From a checkpoint of a small mixture-of-experts model trained on Wikipedia: 11 layers, 96 ReGLU neurons an expert.
Below are experts of layer 8 (counted from 0) of a mixture-of-experts language model. Rows are named router (the router's row for the expert), gate (a neuron's input weights, with its number), up (a neuron's input weights, with its number), down (a neuron's output weights, with its number) and show model dimensions 0-127. Each number is 500 + 25 x the weight over its row's rms, rounded and kept within 0 to 999. Numbers have three digits each.
After each expert's rows: a language model's description of what the expert responds to. This comes from a sample of Wikipedia text that the model never trained on.

# expert 50
router:470468442534528544551518520486500496498490489494523478457476513536551508499476507494515474481481519532486465508473458445508494495518496484486542491495501514522464510477497516506485513488480499511505458474446491438465525531498509478474568493496514529524535485491468494569476479514496509491491451495498517490509498506536504475522502528526496531472524520514517528511489501511497543509477
gate1:551457504492494501522513550466495515441523489499521518523493536516519517498459531485524495479506461500480473500482476475481485533476507510463514492570542511509533460496511483538486461469465457517505530480470507531501455526541466488466520480468476479478477485532456482528492465509481497498516520487518508470478524514515453486509478496487518489543541531510491490475507506502507508481476
up1:515454545472481485538518532471467532475490487506529505498472523527514505503507457475545499472507451446482496501477495479502485486458507520518512487512523506511496443480502480527485507490535493516503542500516487492507500513453465503538513512491502567465522492554487499526475478450457508530485451461506509501470468513492496485490503515502478448474541491526459520480495489483484501476518
down1:525483505526456509544487510527498505472501503479527466518515478514477531461482502488476527527490531513507504468479500538442514504511516490496455503478555482483519464553468502554451529488514489540478532480511487469483519516495508533501488476488498543473491464497517456510551502492481450464475509523513475485468516478485486503511474483496487512509487516526519494528449446535502476525482
People pronouns, name ends. Subject pronouns and people nouns like he, they, women, parents, plus final pieces of personal names in narratives, e.g. An-and.

# expert 30
router:494485491492519545493512555462527470505455510465536470487497497512491512508481448521511464497477473504493425503499502474479530491511473519487548469546518547508505519496508507506494480493530473487493491528465516460487551494509463515476496473497546515489494504507532507500481490513514530541549457530511495508450532498505514460503474511521492516458465528472520495514508547493489506464477
gate0:513454533498519514533494498512512511482470512527490486494535535475574515524465525534461475534517517492506499496481483486493510485522510509460530482562514520507491476509502484525514457478499490519523542572522524471519520481492500473492523468454536526532471468499562497487485494482530504515494491497542493514445497474489480476497504501518504524508470499483520460489503464501497492464452
up0:518548517542505567487534490496477523526514516537486513510501491538469522463479494497473517501487496508522509509524538521506448552520495504507526509476526506472492486505497459521512569515466450494504477487508545542524477538508496546520502448490503478498515555493509509494524485473499436505519527491538502506510494533506529457514514481504489484522475476532470475510474488507520519507512
down0:517522524499521503501495487505497495508509523470534488442454482497490474517489438508520501565501483496488485517485534462517492470488485498522492443530488493532495477468511575449480482517541513525467540494517533495508507506478509442515510481489533515491474494519530546520502479530502499512516492459496517495493506455506493445495489516534519444513503508471490525483496521510477545504524
Year digits. Digits of four-digit years, especially the first and second digit, such as 1954, 1900, 1993, in text and office terms.

# expert 14
router:503483464539563523597504523506496484496458483492519444467508521505524503521490465501487466496476529506518469501483494429508497464520498484513509462532503529533469511483524489499505523496486480514528439493482501495448516509484497490486539484495528502503498496494500479566507493513454493493523499509481488519467472504506482476538476497512529538463518515513515514514492510541494532507487
gate1:510510497510523534577464490516534477513492519510509465503495501475528557518497527476491490474499505471484480492513488494531513453482444500486509508528506480511522529489494500515491501530520461480494512487496533492497500520449473491481539497510497452494509475546474508497558496555484491486558516505497521536499493483544559462503512487491495464534522538533524495454487496504479474508537
up1:480480485498510519526468488504497501520550534505557469493477505500549576528497511517539505509492542477558463520490486494527498497436493473530478486510508478475504460440524499521494477502540497512497483492479516471462476513505470469472508513505510489519512468490550494497510481469492470459481501529515518487512524530521533493491550490510506494460510478526483488467514483510533473462490
down1:499488504499469536505522531521519522511507508500533480525502518529513487489519494456482472488502474467482516498505512530490461493524534532456552477517512509490540502494546472523517477469508460487516496487492470511501449475487516493520548565474499488469479473498519525504480527505517480493515561491484526534482534484539518496491547505477560475536525544534492479501470485471500477545511
Place and institution names. Final words of proper names for places and organizations, like University, County, Street, Stadium, Records, and country names such as Mexico.

# expert 26
router:537421411520503545542489503536530524503504534479530471491501491517478523520479541513502514492493525511503470471478469481514524495533506479435515505515503492507492534465456467530519494498504526518492454486465484491488500521504489531507530452515505540493484509476466515539498495523487504527524481506481531515504513519479462494548479505513509523502447500507508488520510525505473517490481
gate4:504522484561519504501523502503512500491483474485488501526537457510471493474492509475529495544493500469530506499503527508463446512495503520512517502516509474489501542487485479510534523495500491520492481489492435457502557491529493526520571498507516522518507538493514495499483510565484466522532443510537498466487517507479505477486497435510523513529466493461504482522493482492484461446485
up4:508493501511504490545522492529528494477492492536514512501493546486516496525517489501503476504496456480508502554503489517507474466543467503478493473535497438486568482531499480544509507514514517482478488527491441526462495509487501514522484522475499520506512469495502467531489499458525459558460462489505471520501515493504511497496502491506538537491458506556429519524520525513500532491475
down4:546496491499491488549493500542498424529511510476525517489502500508467488500488472558522510530476494526480487486493505483468528555480530506510530502449499524527502523518493495495529523528453500510492520492551488504472493482480487485525510521484490501468509526540504508496476496519484497499513462501495474453466495550443475487459484499478517528542488513456488518490512557548500534498491
Rare name fragments. Word-initial or mid-word pieces of unusual proper names and Latin taxon names, often in lists or taxoboxes, e.g. Sand-ia, bay-eri, Knight-s.

# expert 31
router:481477483456530505516492529515509520515500495483514450520498522529526522558476508490465502471510548538484481498471490468465548480526484507483548494518499525526466508496521496525466479488518486533500459478476488523502507469479501519517544482547498511475513494520478454478486495492521542500516506531493497478499527519499491472525451469529528491486506476477493484547496527521484591526504
gate0:505490483551500507503493470500509498543483493514509463513508546508508482523476502475489522486518481564475481491451445497418548500497540512471505512478448506485456492506493480495465513471503510495515508487474492483467535470457441458504532444510533469494481498506516494501520492516484476465509466503514495495479472504477532509465507478484507493498514527504523514528457481491546498491520
up0:477516497480480470492450527500491465451528502471468482493478472509495497459526523536527470470531513482511501502544509505544473538466435513499508502508534471520572525501525530488486507506517492495479505489527487526541507539504550507479509522497476555504531497519498517536476463473506534513486499478540492516518494527529491493502539535488518505504525520471502527468541535516476482487501
down0:462521448493540462475522476543482536489557475504502466527477504535488558484499480517513522484492508504493484538521442552497501466524506461492513557499506491500487513475516514488536532520490516529514515527485499545480527528489481521497521511461481521505494528503503521470537461500514514500493521527520495519479503514528499515511515488431520505480501466483525498488514467500544508498443
Table row delimiters. Pipes opening a new table row after a line break, table separator rows, newlines and list dashes in sports and election tables.

# expert 23
router:504494489478500508508500514541494522505478530489539509488484519508506549513454520507488452452489529553494467510494520488490506512534501466448525493495509482457444506471514502492479496501511518559493504495486477490454517507514458485504517455525514512469478469505482516515479510479463536505516493473481501544460519560549479480551467507559477494478501498483479485510507527505459482506488
gate1:483486500526477477480510476524521508462490532481508517511495502539500533528478489541523470538513497475519474512514464516521521553485489493513540508463515498500461503513559499451487507486490485501524493507491453488482531538505497482527511450514521471481509499566498499508502475515503432502466488487475503452487525497520477511489549507491522515505513521463535514542504425489521510463491
up1:490480498471481455506490504514517478482482556499482479500504475508510498510527480522467466470538496451499489465512499524499530421518524510504459453548497503494509493484475507504496454528515504507425494488497511451519493508457501537491539486498480500519490473517500530464513482460527511479474496547485468527517495465484537475501505497528459518513541529493490533533515510513480460492502
down1:473505473529462505474506511459502499502498492506546467472500477525454485483486512511501541568493430517517492475528520479506444441479483520486525485523487522508526522509504542512534482505515484516538508499493481479523463465499475513491444532524470539475496506512500442532545503526464501515519532500476502517533510515513484485504481545470540497507522488495499490500539521507513474501499
Capitalized word starts. First piece of a capitalized name or word, such as St, New, Can-terbury, Divi-zia, often in lists, tables and Thai text.

# expert 39
router:490503499475516538542511518541490477512477481523526462506459543528488539529492509485477478474478529522491471469465471447505536440500504500504546492520487482540451515489488496491476529511512482490539493491515512476489554492503504521497505466518540516516506522468513504556501556512488510532536482511451501508458490519508449477520490486513529482450506517507510530526521508511489529493511
gate0:474505485452487482514489492515489478520513514500488462490473531529520502567501513538477519539479518467501476545508478461513550450477491512486531509508476519531456485530507453483502510495463465492482506495502509492475513536491446459459504481534514534495470535448474508532517511473506528529458448498470542522450496483502506474504497463496478497523502484505490509494504484497476513516522
up0:483509476510445536514452515558547480536505522512486479496511504460517510494468528456517488491543489507479540525560518496521420508487510496498470478506481500480537473501464513485469496489525483492511537475468481527486560523497520536492507486513529464478493461493490506502488475518503472522527511465540460519504539511488497494496538503470516507505490500474532489506500486515478471532476
down0:476496507503502434534509513487517491516531525510535490531519480519473507528501549500514531518492498435519463473484497514526499489523462479524519485512529492501519509507492480508515479553510506455486531486472574486508517479481558501494524526465507510495497464479488469461458498499519551460489504516501516498498491503531488473496460524520494525465535521509472507464480508526554479459489
Sport and unit labels. Sport names in one-line biographies, measurement units and coordinate markers, such as tennis, soccer, football, km, mi, units.

# expert 32
router:501489486488488500504505488505490518488486505491516483474472516493485516524459510492501434453509489503493491503486527492507488524525524444448525481504521502497439544476472478481484512503503516522492484482450443494438532483468492467504502471518481503474501493514467483509490496509460511489533500478525514489454547546524451474525491508552473516449494513469475487478489557491472499470498
gate0:506489526481492469497451515517520451496484499539513519481482499537514493513504559508454515524495499511489466467465528504495501524518548489514511520503511515534489500498516474509513504479497569539475524524511499485545498524486509473479474464552498440515495485506498461478513533555519509488523484495536528513479457482515483470509486527500493493531484494478507473472501534515430548490472
up0:483492493469525515547497484464487506491518526486550498527451476491511457496480513452499523503513452464518534529475527523481502512541474503480488504486504527521519500495497520500489509530545501518537537485513469538491479472454468497494471520445504522523482506555500556553483496521509469446509482505498507503542504453507500480515525467490533482498480493485526527531500515467465514509480
down0:547519539472493500509480510498520521504456498507477518499533481519491487490536535539497480459488486516481527488456441489470488483504505517523549499516503508435494527491517528475523476483480494517472453535489519459536498459471468554475498483519535492490496521492482456502509501481473513520509492482496456468510540554499486526513486511493529554504517546486475486471522469515491476500501
Capital initial letters. Lone initial letters or first letter-pieces of words and names after a space or bracket, e.g. T-opHit, R-BI, M-IT, z-łoty.

# expert 25
router:505479504504493520509537494486511485499511545494512486463493514503516509523478487487444495452491507508518465473498492466510511492507515488417505474510519517487502538474497533492463527529492494511525454484466471479465534480458534500478510451525537509446504501510477504560458501516484531472510500510469498476495520513519458501511437509555495516493471527485527492523469533517468506507484
gate0:490505447505484514495488524449488488501508546484513512463519531518522526538493493510479500517474503445486529519508551470504537510471493489505539491504484555497529540524475507522495467514504492511529515529523484494500514503499493514495469479541534452494471523491526477532489498442528480502508484479479519472486464500528459493481506546554483485512511484513481524518500460465489549437508
up0:503518544498471520506491468514496498504480478554479499536509496484493504479496537523545548495517504509510501561476459493518533500524541501510513486517491477483503483504536473462458503502531474492465478462527479468529504513524509526496474515487482520509522497472553466449536503525469501521513528497462474515502540517502458459481521464468458464487506494455513491488520513554495476532500
down0:519495527473484546519505484453494534485455502512463468447524502445484496537526483531523501500567480480484539462494540508466476512491505509527534505501503515495509491484489507469467492505511545479531510490472480517492535523492492512529553466515484541502528452539537496523472506531502498479501459505498500505463481525489501491517483502549445493512522504463542486497535519499496504489512
Word stems and adjectives. Word stems awaiting suffixes (contribut, provid, organ) and adjectives like national, international, public, plus spaces after colons or commas.

# expert 19
router:501481479530523495538507482479547492547472502464539482478491534514487530485467502499509476440503534529459479458421511468506490469503439491494546517533527490473462513455516457518488519541491506500523481488502484442499493510466509486475515467535513514488463466506509513544497510534506496504498487499515481499499522511498484486535517495521494535472494491489477492488524512519468532473482
gate1:485503492566520502546500524444497514502493507480529486522475519565511537512465491517530469486520485496487464489483541491496486449515470483496510506518488473485485504507523545501504493513517476490537490467509489475519478520496547527455504510479494449496527513509507484528475516467490478517506505445485482470507567479475504507526533509488477513517480529532518529479517567519469489495530
up1:490535514517467524516515507484496483495490468491524451511491527555470529519490491466514485505490475500496484477538532496530482444504514515477505496505478492509502502514500532513485475531480456516507474490529502520511481461483559515436496474500440446483507502514487455529476528510492454497483464462478511455510506478483526463511481521488497525522503529515507555467499541508529471516536
down1:541525487489499416483525462527510469512491466494510516494512476526465462447526467511590499476540495493467526518491514498498493523525492513482518507515516552544504484500503513483552485521486510512519519482513502503480489506502522522567494492489502471495513525506527485489508446503483501522492521499501512476481468487481492508513512458485496513536470464502465543459467497504495506527532
Auxiliary and copular verbs. Forms of be, have and modals after a subject pronoun or noun, e.g. was, has, been, are, would.

# expert 11
router:487512482504498540502497497499513504495492483509542480512508515501532505542526475505426482454490512464482484462495479509552531458515491486445529479540493515480471530486500497522457490530530498483491464490502519479414535489463503534500540490504521506462516513497500499525532502501521512504504487488534501495470538519504496513502484533526489474417472514500514495538504509540488525506512
gate4:483523489458489521507498506558516519493530495533527470487511494490500539527475471521442530471524548491488545484494466481502515501469520472473494529558500482491483518484493492526470478484523474482496451498499466498500534510501531505480529471495478518467517499492476542538511462457510488517502482476485491548484450459506494465535475519504516466535485531508465488491548495529523522517526
up4:498562434515466502490512494469504466492515505540527491455502517523488461528503467488475532504498468504480545494524485508462542500535493483512489485521493508527515483492463510493479490497463476466479498488493536451464490525508498529515542484518476549488504462559487506532540508507527505473501489488485523480489504495521464522493538503509431472533462520492461498520510508495478518466509
down4:535445523516531524498489514491494529513531483502457504496468464524500480489509477519557524543494455499520491501471477535505490486554480525513496525499441560523495512482487439510560540512502524514468534529490509451508544480517499502506480492469528512472501489485552477516507490514482514501509494519524491506541501521517518479498487479475521454513498522471548502503523496526519491499475
Mid-word fragments. Middle or ending pieces of longer, often technical words, such as retino-path-y, pur-pos-es, Cast-ing, me-chan-ized.

# expert 24
router:535457490503499510523527529522498487518518480508549474511515528506519513522512506476496487481511579480521492521496498494523506461528492475488483494494539490507464517484477499527479553539491508520542500455465481479463499489511508519477551457512532530507538456512506496515508489520470528505494487506483468462459522532568470507516495521537506521495533484468498483550507516520492515549478
gate11:520521468511499475526502518533483473506486508477530486509478479473517492522513486524510520467549507518452550492527454455494506524493443508467492504543521488479505490458503511481551494522512470500516516464481524467511510494471501499528495448490489460508546484481489481518491531496518473507534512497467502515506507492486488501509462491493538460475498547473457496529575501494553529523505
up11:492534513538510508521482511490491465456483489491484538490546505468463511525515512461475526532496473485507468527449481484497477529487546463507468490458474501528504502511463504481481466502522476479513512524507476488505485480514479485479501503560518513494481487508471512531527471509487507480486492491540596478495494508471495500479515462511485525503509497506519517476481540475441498438531
down11:499472491524498519498531475460506493477458490505485450514509499471503492494494518482456497490541497510455503478449498494501505476520477475514491489559531573496477492478478483508486478493494515515532513533464509550478504469490522506494524530471476504474477487513514490471507531512514522526491458523530516542485549488504492479423476518498465517459478478508522466531504498501449543481500
Day of date. Day-of-month digits before a month name in dates and tables, like 28 June, 17 August, plus On and weekday words.